python train.py --routed_scale=1.0 --head_dim=64 --norm_place="pre" --rope_base=37300.0 --rope_fraction=1.0 --init_std_up=0.0219 --lr_mult_o=2.0 --steps=7850
Below are experts of layer 6 (counted from 0) of a mixture-of-experts language model. Rows are named router (the router's row for the expert), gate (a neuron's input weights, with its number), up (a neuron's input weights, with its number) and show model dimensions 192-255. Each number is 500 + 40 x the weight over its row's rms, rounded and kept within 0 to 999. Numbers have three digits each.
After each expert's rows: "comes after" lists some tokens at least twice as common just before its tokens as in all text. This comes from a sample of Wikipedia text that the model never trained on. Tokens count by the router's weight.

# expert 2
router:466505470548510461464497529540526503550505520483503512528569530434450516546481511485449517528527496509499529528543487473490464553546551511539456495431528418532504465418458445477513476479453464
gate0:509491490560453553519491492456568510482495499450563513469498519509563498500452446536523515493431436525495554469563526412522505492556532510510491569466524528514490514452462433502514508562569464
up0:485465497498509521433510536584496518545496530470484478505549566517476494559497465577452476450533540502521540492523521500434495521520563501562498500497485501485478444455541457494502569539524454
gate1:536508520513536522481516487504451522496516487466457515444515543471513594515566485506514525497530520472507514499532482539495441489555496548490493485514550463439465487554503491470427460578485489
up1:461514517465519474457467476495498487514488544461450512445497525485522512528512588482493556500490547430581516528529453472472515499509519507566581480487503424566470605486516545460566464515553478
gate2:469435510489460533557453485546508492487472484511513501489473503494498480498474481514493490487437479552531516496460491406486535510524564537532461424516449488461476491519496447560491441620578466
up2:446497547445592472507415439506494467522469501472436428483512484499489496547508518484494517534461538422531464469541466527565552543452494477502559478496491476508471493530511512515462515529522489
gate3:455535549488554436493427520467467503554539482523561489481419576449531511490528488466485527520413495485575532492509480433488581495466515513500540479504500497494528523542490479465484503516551457
up3:491573500432536467412495539451502456480459463496422520427439494505513451458530496577441541440450526548460512543526466519571495527498487547569520483462543476486469527477421510435455441522469467
gate4:586529498504460486515500528522496499531476500499495465553509502488510601554520536514499528506546448472485517535542604521439559446474485521505582482459520491508574470499509456437545516517545508
up4:518486543491492483482510455433465489500532478440564496468490509520451488573514552564525586434523525484516546586494596442572555494516519496525439537530507496547548544466554560477492523480576491
gate5:439523562518541527470500443521590462485478480478488499457512513506520482590538479495479445541578553467476502443510514530554479510510474535516450487455462474484528500560500445534529478501518512
up5:513583513523489507490480452497551535468480522508602530435494541549495538512557472530550556522479481500559552523455515531556450552507482515469426576513543461477474537499517427436550556506537498
gate6:486524527541443482603490460515441499418444558490500545479491561492479470521419469489457490506455515502468535440532489456490469458518469492511510482479532478542448472526560544522460473512535430
up6:533527536439492471514590486579487450498441485562481516513562512479504413497565571431523504553451487448432518524536547528533485449487461449589482537534588567511504512499565539477478509482499426
gate7:478546489537480541517489473567497567534540557534490556509490504435487469485507563502493513466485456506485483457468497477510498525519575443531411538415528519575451427477471488509423449489425543
up7:471464545552517480588498507526556551423487509467461531494465489516571552496574527484555515493517541557461523466545473486578519530595515482555426508544500518534503499556543532524506550455451539
gate8:422499429512542543568577510497515511439505523521440417474601476492437476445543439500423501448562485554543525479536514530482451437477519477517533464520501516437516449484555497454502457538502477
up8:516487532479469537506475437522482483539503514560475474599536506438529476418464457499461402465536476510523499514467492535548486535571509558456478412442434514490437491526461457509459500484490457
gate9:502497451535480573537496505458525504516487498447387450469470437510537471473529507463435464519514388481497509524536453504473520460453543564499576514507517474496478447464526485541470488454482482
up9:481443458506447507489563453487502505440513486476369478472549536540501447479454540474488561496574455485472459533507507496513458569397541567497491546485475498485528502474490523507463519552464489
gate10:471494509475464532505458470488555493507497504461455453489411415503480438493553558472535568443519489460472549496472534504542514538469505562406533459472485549475448526557460481455483484544526427
up10:487491434524568534518526456502476500502492556449496492498452494579444510542472461511427532478507470479509473426496523505520530472470496454525431489500464475416486413502469513622482490577591404
gate11:508442496455516467475541506514503453578501480518486484547542505498522426446482527460517509550532529479482469492559508455480481477559524479433487476486524562464487515516544502523480484564563542
up11:515471405464487503580550445502531518514532476415463470429483439498524435519474454514514455537528461489476526537474477487404522491505496420527506478508474488517603539505499514469559519474524480
gate12:512505507508492502447541518517551469472470492576520508436516444489483506501475424425518598423487466465456515544511453511487443481501518509550473528527514522534543519504535521519504498424493472
up12:474532588571449442484497510464445548410514464501461442560493434567498424448525524483496562510452455510431515483471496584530510512469501469462566506427484472479560480478517462488491427499517578
gate13:497501520533525429472490506494529503424516517533501436498565551467505513539432461465515516461469481554556510492485483505428473496513549548485570426523494479591494505550493509588525446493516478
up13:492509561459497489520417432513450494449496496458519405504465482447487478468534517532520513482481581510475466529384514501518413499495579502507416488470419520480491493572455513522470479459552550
gate14:550439558540464402448544478476506432478533509473490523479455575510480623487514426465515534450533491495516549488492481508426513555475521497559513452563560468526474403550479456550487472445493522
up14:473511572515585512537474497414482502478552443545560577450444542520441531495489446537517493493503460504524467503476517467528440554518469484535403451570589499434476453472601518518531551524509488
gate15:545552567510481547456511493506510544542539471554528446509501541470550564471528531487506622471511569474501479490516564552445497450534511498504506409519489539495514468430518511499433461513522501
up15:492516458520399470577489498499523513505507480555467506523545516534536506469511510513519476480475567528466445520570434526505506453498488485433520472499492520434554486473516439502484483529472470
comes after: "1", "2", "9", " John", " David", " William"

# expert 8
router:521518497504492525460455528500524519441521467459513446491435533479492456525509533513586450526485461520428495493517521562447504533460440498499501511538462437570509494471582436532451490490560570
gate0:511479423493489555476502529546467513518563564495487505481528516468555580499536543487470495566497473435528451499535560476540485432558485476535573493526540488545487529544513470547584593488530469
up0:491514495522466488494517490497478551505511552488515407476480441509499500517438510536524468503569483513508562502488529516445417513567515500507483546501522443464474455473453499507406463468496467
gate1:488506556577527443534477485518496499516503501557523472472581520517514456489488537480588593457451508491467445549531551584475448446420539516508476591489493448517483513426552478567564441483456555
up1:500604448466449525527507535546486512575495514523465476466475449506490492565560483610577482551541431530557484521475540544516524506495499526479524463497469448505559476487512485517498513540479513
gate2:473466419566510475411496489516474510493573525481532516469458546450447494448506489499497469485500495467523532518425517518556545492476541550481491469533498520529477562516542507448532538507462537
up2:411469499489461536540551514529539493507431474474522526542488488483536449475450436514500515572441503539425563469466486466473477510493434486499513499543465499457560437509499459532544440435537539
gate3:534482542470467473583479512461487538473512472456539441528587508516497523578558425462583522542489475543484508480537464527467501483473499464455541461481513491527447532528532459537496518487522481
up3:511480531497544522491493507483495560533526523562483511485480456466406479507500470452451498497500436407486498454545515456564478517495522599498467479482507508538511426557511468490488430519531446
gate4:521440467470489467499501527507545536435573426495536469482521533543515506548529453468536499550504487517494548434513528532521469493473492534482475426517479478480551482479527518481475520511500563
up4:478520571482474513530439427500549415528521534567474480514483499495489429482446501533574480416509534513497477507486490478463470507501522505496528497409509488535465530487492548538500453483429529
gate5:497415501480488482477485468480504468522538501450550516465487464539472500453493510528558512530502476502490500523491511445447490485446494525510459565479471461511413543516526569517482588464478554
up5:477551519551572513480559490510532561525532497468442485418551517535485510482479496488473581558595484578457554520483567548507536556547461498498461487487449454503514523597539537496507476598529572
gate6:507468577536568524508464485561514447461516510523533490489463463514552495517496520498492501501488518531453481502531550561502483488521466472497566473513459489476504508503518491450443556536462559
up6:531489482521486507459458536445491524470553487391557478498501484539527365499495498492493486554448492431531532471533487484525441487522515470456549495447507524507519416480593490467435475446538537
gate7:430503582488460498478468434487482416546481497537443448453418575539543502482396533515494486500560500485463518500528463491524498493509525510603449539494499531576450498456477532477478494513493432
up7:458613464506473552419485462474480500515516455571532491510456592498461490451509487488452585520537528478491475524547438495464515541545575454519532444524508551464517475476475562494541428464496442
gate8:473505523459526442552530499487440480477533443513511413490558526554509545492537578477531424495531494502563415482532541493530468502505540549520535509531540548588550460419499492494467491530532559
up8:504489472570514555511545472502481466491499451438537457430493435526491443481514588518558469599447483529467523510490492560492516542547515561451490522477539508480552462496475553550462494423480500
gate9:486517474551518554502460458521469482534487470503493435446523474499523512544551539519538519500492462468530505481500479505423467481432496464516464515567450455563450512497522553497523492538487472
up9:499466498504527524563457506545514536522464500465533422433497470533523475478560507508562443430488473437482491506503526502460451569582516480472456447489497537531497446422501586442480577523492461
gate10:555448514530428441465463541496533489512539455510541489477463530484474525420559493479509479395543473509456499524545411557527495400538509513488500442459501476560446523472500421511504485546497492
up10:542495485573534449450496472571539481492515461503514540468486487462433474565562547508532541501514472469476450509461454437535548498502492507538459515504483463471476516519453517493546444547502404
gate11:443469491539434410523530511534528443527490513466516483462433475434469517489545483417512491506516481523523450512449430423516528439532473496553561539575465506452522465438439435506504497449522476
up11:501478476461530532441557476442459476512539480508484453460471562480483517523526485495466439503541485516441443481518442497432580553468471493540433500501514595495532492470469530558473464570520447
gate12:477523591482456493493508527507450603455468511527537459502538554472502531515518536613560498470445466540511470539503464466531518459472481472567552507566437505480487519446470493478503502541510438
up12:525492499515526535490537459568467479467533506539521461461427507528441465491503454518501458484443513518525581533438451530521505453514482481496516490495464511431522460436514546505515488444451438
gate13:413541501401507507465504533494518578482542485520499463487558516510492493478440503553457540553521471491533563486483493472388463475487510577502485505544519485543510454490567524520491452524408578
up13:465491509529526503455472509529453489506523493398520522482541494469462440469444505531519482486553495491501453507551513502471485518519551455507503488521385418480573541567518503521473555561440515
gate14:499546455482533495516551537522516467558503534503521547550519439458509449493463564535516459541475485455513426470537509494466618433508521516547441549429458447517423516466497422549493495500556536
up14:522463466433483577504509531417460547505482475494488474455488527531459506475455469455523501440459459560459555460444439513510572486554512460509447488444510506476529485446500479504466521507497493
gate15:371534473465532544535459489570452544502480517456515521511417452531538524566482476562482530598514556496529463504469498525443514496471527514575454494528533540480458538496526475582494520461574580
up15:488535470524400498488440466507495514429462498482499491505531437497485486504452496557538400485469461459503560445534492432541537473543467465475495498537473408564487487498440482450485551526536506
comes after: " |\n", "\n", ")\n", ".\n\n", "\n\n", ")"

# expert 0
router:587520488503497540491511472523436465500563526551535493464461465478510516490487446505472506484561541414474512520516511486499509441420473438590453469529536499451481556566432448555516540501527426
gate0:513544468475422454562510473458501515507439400567519521549524590511495435475436516512427545507458479473446409459548472516531500524486559547512510497473474537494522414504487557507446460510445463
up0:581448487453495470497489531530546449473540487501404530566454533582534492444549481507472530558516510567522414530516475514509518483481493518466447543479471532473557539568529524463485468458552591
gate1:471454483518484456534581506507432485475488498512463465517471537519493474475549425489467563563426516516536504539524473476485498463530463538493481525511512564464502544467502525432484514533515484
up1:527556569469541459555539477534500495513415435529422513484528536534506464526453546462547491459478500534490446530485493454525492504460496514457486484495516523556479489506462536447520475501515589
gate2:511476493499567469518556514541477526504554527483468512515571489541509458491453520508473551509529520524494498481499530516500521478467496459565409452575492526463449532543407575488495408544493507
up2:473526443484495464503464511536541484530491541580510457473525517495498497556483471493531525532501556469556487454456490498510554521501548573524559474562557537529540568507472533480600367448532542
gate3:490405473454529511521515483545534545541504519556480531482494480487537557467496482475482443513502533510525432483506495471466497461523539546521426530524503467517462484443412565465514466490482569
up3:513445560486472482453435449524568519520557476530585565427499514471450480559520517452510449525450449466465571525500510460477518454488488467540517499491470604481495476486541549513573530442527497
gate4:487483553431497557469556594494506508467579523535474558502473454476414493466500490450480430470467502461527494492545515552559544518464533441539507482581544532508525507495494425476407474533444508
up4:535502558489601507511425517481518546478478435488506480428523525437533542474524498474527523520493474582471454437477498470484492586532475504480507506556503490517431430511503548591512481480474524
gate5:388430425468529561458478531438466541497557522522481477473493518474474445480448479432513550493429506467495455519539539541482512480529494544572518421534433449483470471513502522494463506534514524
up5:517466556570501464526443507424520590486498480546461548441543544514525492517548453459486452465518507468516522554531495408517578514497520503543465441445440450515433465404532522516497461509449410
gate6:391519515509504507602552509501535495460513460516440481458565535459486527470429468478522537490522476419517457512533497509510476459490465530543474545528539502498449492509492505554483461566430567
up6:486479530508522515588483469500562531481489429549449544490462492497469534502485485498481515521502440497466532542518569490528439434500452522492442553495495457584428508471449456511540495423513507
gate7:486474530564526477489501514538463455487502491559493486530463513568559455524372530489557433451546426499523418548548537501510526531544439450546479490444473482570490457443416497585485529495524415
up7:469479520493534419538462509491448479391503497394435440515501522602548573557565517545522480587487569446495462455482491460524534538535462497486585561493479544509463456481443459501548537554448548
gate8:471561505456572491465470526501475487595521485550504578520422448479523583442499454479480452541540489473567523542517438462507488509490453487514477533497491489497496474480517530524454474543454485
up8:488557479539552464510489559369529441403571468561498388517518518501520503525468467441474484493508522417468532444469484443520511586532441489476577492455532417526507538520526514499556562460524550
gate9:404545474540356528497489497484519529460561431478497511497436480559537526513448466490467466572555542449487472501554439493520520496506516588505493473604450561480523508467474565509484476554474485
up9:522559464526469464475506514533544447465517543540494549476489470472479473449400539542470480541488495429496427496478484515566478506598511459540469453448479472480520457481464521453438589509470492
gate10:383550484566444488577407453530454473473585528582490452478504526527530480536491498476494536544496549540574530543432492482504464508518499541508540515459488490446544551506463496544435532504556432
up10:519424462485511511508583460559492488550442508584471478489476557475510480512487448549525465484460431509469486421550540481479518454448426524461540434509569527417548498516487503510479541521445526
gate11:492460522551422500470521475494581440481482526568533438553529551497443494535522539484542497514512520475532440456445447538491476441456524538543518501540482470566497453503460498507432480463583514
up11:507447513507501471485568526480506500478494481472559503489522481532474563532544551523456475481468434450574473546435461500499491448462406543526459536536485507527523522534479518493443412471437533
gate12:478484487491563435494537482561494530479493522450524523527444523526483535498449531492586540574533471567535456475547558500528518474522488497460474487562497564517496488511503465465487563509490519
up12:535547519520523492474483474453449512525568456514525528529461461570486546546443457510475485468524565501532495501471558528555481516521474504465537519499498569392497504497404510531458491443495534
gate13:485465521504489545466542465494473533447474481537486499532574581460500512459485535530526520460408514460484537380423563535491502495529527478486543511566491502502479512530511523458433501515490483
up13:476525502514525617517460511470417492540535487479498602439507474476551492507467509589451472538430435496452586538475517481473543563462492445470493440493528532509475448489500493545477559552520505
gate14:446514453515552514553524426546559493502523467565465502417542462541497480477447508617602437447477481514462469539504481464575506530524518520490510528488430520516479452518464534514416518511490486
up14:474459472457483480462511506546604459533471535444531489535484493500499550574495514490547489542433530529509413473542494521585610484545483464528518503540535514452511436505471434445484597508562546
gate15:544477428406519577517442475493500582512522531505515524495499507477563535512460483462486479511558559483509503504501486498511542495524533432558507464517475451414542523483518536521435451516459462
up15:510471597507536475499455485454536470498578557486423547560520457491510485558545534517473594470481527437518548485470504389479560428493519481554516531349523517514470517492513576520513431488466503
comes after: " ", " |", " (", "|", " September", " October"

# expert 11
router:497447542489534480476544503533497447465400459505510493556476484499498535502550414534483490473487485523570416502467410477442409465524624514514481538472547595512445494476530548503509570494501530
gate0:507573476412452511515418572397518515517513595442484482486509583522535527460508480464526556481494500489444451525539488490524390491462492579490456536462469476519447495513514524559477483502517475
up0:478452492461485503500561567532542540508529486476560465564604507506478424455528485460505457465455493494528519475543511458535530501517533562486531498389576519471533502530512462498445462534564560
gate1:472482503452488523445531489510416540522477577506488526528488459485415465482483360516480473519595486517496508487488452486542440492577458482496483505485454472493534532530503453619538507534514545
up1:596440484528547508452487522407491566488548502448525513466421428529532531475509510459524581589494560474556541468423476525496494493466507498498494483414475512510570528503534506501528515577448493
gate2:492456490491573505476507480514465486491485502546548480484504455504519469489519472551455542473484453500498465466516456489501465437444552462466404488566458526528476550501505516561507508530457498
up2:496449504497515482484514479505493531492480491520431452484564434531538528459549525443485509485533558501545468569492549463477423456546479450454527510500551508534487514536598490542457548574543580
gate3:441442430539539534478523454456554517487474519465490523572400518503499520584491516587486457466422543509464454518477557508531499514565469500529537519462459523526536485527534477511507534493542431
up3:483469542518549565515565497520434489534541483523468575474468475526501498557512561553473550505486473554534560433520469494472516441482514455479466494548465509532502488480536495525506477455439525
gate4:485597509497537501525483564522483482474430596493586484451562469566519526461391532539468564457469475437463508503549462423540493504457471437508491511520515540564413453508524413581508500555482531
up4:500518461501502532564488556505437549447493512467511547539506560479485573447487625484503516520506470462526516496530488496526490476544485485523463544456501468523521509513511455441587444520541561
gate5:498529485469521510564427512497515503514511559559532478535456559476522537533469501575490567481492483514526485465447511484610543396445455527540476498467552513482531483508530544480558477518475480
up5:486468517625540493522454478470457565520594517521508560497511488472447466478478395507446510541521438586507533457540438564521484449547542502510512469513476532482464511543522484448521499542568497
gate6:531453502478506456573511498520475473544500410418434536592535459538483457447493529501511468514488513516514476438490522446567520508486491457454596530495512471561461456559484455491408500552482541
up6:507503516486491525491571492543548512481496510483590439483531504404491454409508476516434518498482548479520476461541506459473498485555523504450473523504462549449545470629551542509505508510485491
gate7:529506471508464450529486577517519401498425417556460421560507471500541490564508495518535555541490490544536457503459468484456537490493504461528493440556503525461506549455562525535550445489519479
up7:478574506488488466461513491403553527506445518509471490501495538576472548511563427474553401526585598475566534507492525565557539477434494517521514480592509502471523499469480513594504552526515561
gate8:434447552489519523476428524437448528529561460577417543517532467580544559530466540511487544562479492396516530498460519515516512537451480521562460467500524501472442500521482534481517510502482569
up8:479484497474527435492480517498534554486547492562483531491540534496502519524481531506470507527549520479453470447438531529473499525491430557504480454422453521519543480480597545512539528518522473
gate9:503471506565560489493475469432396493586568445522448529542457523481518518528579574550453427478441530442419560466451508486484507472406475481487503586499475499502478487407543467584481510523564537
up9:498518540482486460536505575522548495579453477478572558502456479518403486464550457478551443444483489508478528524468496473543554503466601495500447481445455460441501409506572528560521461491523549
gate10:485563481604544483538527504515457481461482463488431475500479538469514487497427536563514430523504506528564529538409525567490448541468477490518468567535537523486487489506458547550507526542495474
up10:491428454503509511495486509505566539527533532503587493484474506447533574483478474477497461480508500557556541431511479498500507448541431491529528484556485488500490525485431496505498587450504465
gate11:468412492497578480401477502507436507475575498518511509514481491482517488484446466492496567452438486553450499434565521480501538522574517432574450483421481552522480518557482471512492506488628565
up11:516454515534428540467484487399484551486494426577466500526491481512493418506511611494437469517507509452539542450502551476539516540407508461529509501557502495382557528538567507491512510531447549
gate12:497485447582466531402489538505465544503580537503504504510537520492458502405541366533525443503518575549528548490514500497432580529464570504555531509499576513466516434543511544533493532507462501
up12:516593500549473508557533451490497563457494482467425529461577495491503442544531508500509497472501478569474511459515508487498539445541481470548454553567544440455496467568508517438503508583429513
gate13:519505525512487493532490475501538500546491554571536516522501458543583456543483540454502601569496482513473418539484489531469554493596526501525457482423426481484528519542446454397538396465486481
up13:484516460506524555470471490490534470522574516526471535491523482491474521516558511451527540449529477486497514453593507535512529529529474484508510509474547460497477473432601498513451496509417494
gate14:492410474501481516522481465490566475596500491532487499451459511512502469456413562494511473519512472544484573472485557502476474438479439471496591551507510514476543463527540413532497452547528513
up14:492503533486545447542517483612396517539459518500565515523513442510415408493571505547476508484505531463572470486501483517461471474464532456471512493480494448527483496484490522530539533516588558
gate15:425505566429557515474498521557437569502484464448463500416530416492563503513490428451486512479488528532490521500469546502514465461519501425529464568527366447462482492485499508474460430475466492
up15:558502546510501467490479437504553461508490536530532556501475545476526551457535490438487576480486503494487469486482488476475474570502601528511512465539488535498477467544513485546511505535535565
comes after: " the", " a", " The", " his", "'s", "=="

# expert 10
router:531570519490467570525532499534465528480529467579456493533590447488535517468553478504492511450520541473484574511479463525594510546506535473520566524527479454492526596596524453470521518496452550
gate0:392499513483515452472588514487503508519476501484480457459493559507492537480552474431600555454469560439448454449485426513458476476528551474485499503499515539510469462516432559445502520445484545
up0:506478461512482520504464508496473517424490483499487510529507496586500467560501411437448483480527556547503520495508497501536492504560483528457490538448477533489526586480518440545524503500485562
gate1:530559548571491490523503554462481490504532459555445458491451503440522481568492468421450531507489482499559513477518542566511537488490456552463531556550538493559506536492521488512615494499538454
up1:535478546481506358531529473455487475514483479494511519438540488500536498510564486506514515440508526526497540513490566476619519492566449578538488520551430487451473523482486513516522449510462560
gate2:545552535582493570489531520465453533498496467534601528516496430474483545507502496477476393524493435541478533498503561507464544535509516519516491495518458512560493470490497540490546523419550428
up2:390495514478513437437492422552551443574547489513479477482468502449464493546442495477467432418489523424446530512497531526499491407547543513502577561579452480468474528533414556475527437534539460
gate3:506473515466486534461554532504520500496439564417443529527494442550461431465502465531441541513516560505399431457513564476511600492498466469446484490485465460481538524434463495511517480563463496
up3:519544545499484474455447472504538578580512544514555522521491503456438466470450505428461505526473516474558386483547488576522551480509532471482528528494472507428474497406502500481565518540479491
gate4:514520453499512508535531537575466516501537503521529527454492491508429506531545448525509533551428449470422597499476460493525496435500477479501452549509472544553530473526545525576483570468576559
up4:502472548504601517514427528492519440467468528433532470497444416484495489517459494480467504483516491531479464436476552542476475493530480497432528513468507562467478540462451463430531505540570472
gate5:535495531488492550540451465513505562496482482530473451572491481581514537436527505556475497439565501531458525502503569475528567452456466493547514532513492403542509563496530510559515439558471460
up5:522528408538464504489555426511534515468429519597464532456536461565469531528562491494485432404455515510406559546483474510471465510510452472565534535470470502417544480533456544529504454548449481
gate6:537518475496502502477441485514482513529431568568465545464498499499508426456507520541526533389500474443411460519519578486514525460508498512522568505457552502495562473568464542491490420488494487
up6:439536538529508502529453501518425495470482492443523507511463481510490509407479458459554546467527459475468437527490486508442516459438553454442503463472511449551475508526532439491523447437514505
gate7:420556473526455508475465482507544496490475514522541450501492568439470515504431499532496496569529529516526401459431526502481511540450514469490520472448574614445506510524469483599478473511520510
up7:450490498508491518564485420509472560521512479562453462558463497548499559482533524463456577523576586487544524485486458463464501484543481506483478501514561594471508449480447492531474509490509487
gate8:453536447500528566508478489520515495539523526498509535471591475531522540510517403532501490503576585474449440545524506410500461510497544562516556534530443504510556480498545544489472512529513446
up8:564547452524478482501600504394517478476504437566454496526455457487541503430540534520521470517548428482444505475490511488501443457504527501503494476494531515515494508535519533496491508480551457
gate9:494441500496427621479473570420591530504510489547487542502471518545529532519497451469483427550512502539516509513521466560542503517511534478490466498557482542490525487460495581548431483553571469
up9:521502539450422512563514500488424444492457479538577490563475500512513513459532479536543493453515512468529524509430535547465491494511478486554533435487500563558519485461471513443438549507512446
gate10:481475503509467523519514505501527492488494578617486441557533531501444530437504464493505474523477468520439554518516507525453492441495482526562488453473605497504470516518530463537493400530482552
up10:515506478484508472471542463481512429447418486563437465471430435484519570520497481549548507557477529474527564499397439600507505514441490549465507474499470499490513457517450496532535480470498496
gate11:365493522513515490513510623556513487485547534498520538486488483509519564549531432561576510536482559546520521480544496487522501507516437456457434493498550532471558502528535455515517447508473546
up11:554523475501490519505509564497532427501572540471500458501519484455522395534534502558451548528485557512504577505481505437467431454466461484483483456528450518549541494522527455422522503546565463
gate12:439500473543465507543581541537507483428484471541454561437526568525518547507455516427504480558482511518510574499486486487516516538479474496544519566545505464544539532464535434437473481532448480
up12:521411520547529509509495544405490519434485465462488460467519567480430519493493487492570467487441609545461486567476603548568555493500498516421532461480494583518523477465423478512529494467470500
gate13:441437508507457512450447515491529481513487524429464467496476506509532500506477543487509472453531523470514486521554436452484470510517513491471501475486477487594431476445457512420517550473521574
up13:484533482441471569471442505531525457505488529502544528478534434555457509561441470483556569544489520462522529443471530519482503398567458469566539482479548469495508535527491551512497450443526526
gate14:496559524520463450480478565531526514517522535561538499526552528484525451550511511497450431517469532485550537515394474561523553402480500484506453517385486537524504442497483524505480458466508538
up14:499520456508471512437476483523525532490489504510528492457515538526534533528495432533527450449470473449471546544518523494550499518483569450491490521458503481423557424521439537487499433532519491
gate15:449490528465557480465476512468578530523516494549457463503468407528396503498516489514597505453508505506402501500456506506472493548562494435444534456563467458537489501491532454452532486511527557
up15:460468485497498461526473503453561462514475547528538489536523513447463517521473406506533504526506457477463520549512480484503528495542471547469508531474477505541423488519504526507478483510527517
comes after: " ", "1", "2", "9", "3", " ("

# expert 3
router:510523548498507510428470531414471481487518526500520433454541478526521524537475545493512511463528492472503472463473518536551536501466442390497510567498534507468494495462502453523504443531469515
gate0:479476459522533475477446489531504541440539552502520448548467589574501444514499494518504539546562457486550421506471527466576502465543517482562497436556454510530481533419551514537484485479473517
up0:474484498505549460520517456432512519500539549436544386540420409483518465478596469527514472509495555540492413477491510501473500446528506483492476497544558514499566432412546483524564553463488531
gate1:463483436467484504505513510529528500543428526436501558557500514450561487603504504480437559398510527487503489505491493542509516456551434494540506480522493482556500510537485497445477562532464469
up1:508510502530517478469516517545495485559541477486473472502397498475598486507503508527458448502495456541522415439509481462459561482504527537462439483460559482513487464484547517519532467474447539
gate2:509478460492574481485485498491453527544490525555483497466475532546543446505516451544556463523504439458505515484426478480516466415487551484553497605367435532498431491465533595479473509531517490
up2:457439474501458500506512476532482445521483624520491466492474464505499496466577572437514566563485490568516509434530470475557495450487516585532512510506461501555454451563509469512484537532494471
gate3:521516531391463567468472524521429451517482534540499520451515499517527522567525498554475478437503469534442460528510508482492543514481519506422531524529485470527486483463500417504479416515535596
up3:473549542484556460478487516467456527563546534569518494498506400556445503478494462432465521519577501523582469543408481517553498527522512585505486507524466576473499524517470454527473510519494465
gate4:490451527507486534526464534543485544602538565432454465439408534495578505438500451516474524482556475542513484475567575533460514428502542502510591522549558464474476470448474480449510580506432498
up4:493515399499520509477457536529538535433453464521475579516471496448507463475563519479476531552527549533506539544584533520437457502432505501520471469442547482479515495420490535460510471424474483
gate5:502533488532505542512505551471552453583484499526463479538518487523522444456566460461499510497562499489438444517506521462558420505534482489492499424435578470583394523459514478521562525472531491
up5:502484457483501507514609459475549459515480430493612480577510470513468504497505526464447471523431505483478572471523486502494571518539487493540486453488487456457492500510492505595531399516511518
gate6:423421584522431490514434576589505483459508484459498531485510488494526478470468474495485540530547479521485476426499517576465549454446554513518510487496539522544511515498488484502392570614499501
up6:424542537498458480513511554465503495462608479496366505526453553512455516548486466448502537486443473485452487464443488490552509466514476474471432470487480488387496554487503524413445495527448467
gate7:443523448490506506533452553492576447567496504485509466518548515511496487492518494617467518536562500542459484533557503528460476474479457496490574565427446486457439501558531513563532496458449413
up7:509484495397542488483497518519487410463439551508438467498519550496451556483490564507531479456493530441462516532537535488451510486498489486456572559461501533457560464419482539580493506554495496
gate8:508582440498536418505518560453490450492451554588493450529501597520496454586507492625492493436500447458445493531484534533453529499487523528513473486467520530513470520546544478485582471467466547
up8:441559496518475488482521520441510506556504521481474443473503429530506551565466502517587421493491522499495493534492522537557472478445560495513528483467568560487379474504546534512504467575489466
gate9:539536516494538449541483452502558502497523481483451482450500507557524534479470408537486412538472534426468541452492548444494509456505479513477497468525490540479475481462444500484527526517538492
up9:557512509508439530519449466553504446512493450520468426532506481537474533503436448549559517467534477513484593501510518493425440474496499617495535475510446519541541503517514474576524459576509496
gate10:501501435504442525572535491490516461553542544537475463478515532508468539521518461522447534467515587517571474480423387510537498469562444468530482503559559429454547532501518462499473484463513517
up10:482519499555465546498471543487527550560485448514474525437471540515526480527469435516481545425492393498458482556470581533464508511474568513466426491585543466556490491460482497540499474564474499
gate11:471513482477527468448469487494461476569500508524465474470522561464565520497514535514512402535496492460506523602519479543495488505519459581491493488484456532458517520510529503473493480484525563
up11:514527443469515498435512512560506565516487545554488528466438513525434465478543506542465456528493499479543565410555522545435542489495514452503536417476473459524495474492492524509579456528480536
gate12:511504523534477494460468534502556526475525496513517479569502470469444513480485547494499523500483497423486590526470456523465519410504483528452528478492507506523473486483499543464489483482499491
up12:480495476463448530537444519509478478485541499478551478446535531473584536524466526490559441409492485534510556556476519491512548592412471417547416511537459517485485533532478495485440501556529504
gate13:496508532533484461465475492433459474529536486499493420420508517580512521433507460481553399485500507522422416464487537489488492499475493507532528539478498459469480492496491489466524480551635482
up13:489426508507497487511526535519467466557473469518505472533547574470442520512479465479569473429503459503490508485477553532501442562601481426470473453542447546394516535531532462515499570498497520
gate14:557466496502527549467538474477566509502541529504408519506517540431528548506604500510495490439508533539497517479548464523509427498492465499590446481524476509538474495519515466613458439603500560
up14:487500487521548485485445476494503540498441501446504500402521557556522507477444535518496541556460472444500499428517477515476495477546503456522554587468560498509512463527502468456480486449532511
gate15:480486485510510518575456500522528428521457529455507530512500507513478467435493501474482543555495427520437459567497499613495492480472506424549489562510521508504452557494460405480441483490475475
up15:568505391490475514535499550511512456451486513511521473500493471583468504524536528498586476546448529466551521430502516513480413511537477478548573488511546484452520514513491491464543479544527459
comes after: " |", "0", "9", "–", " in", "8"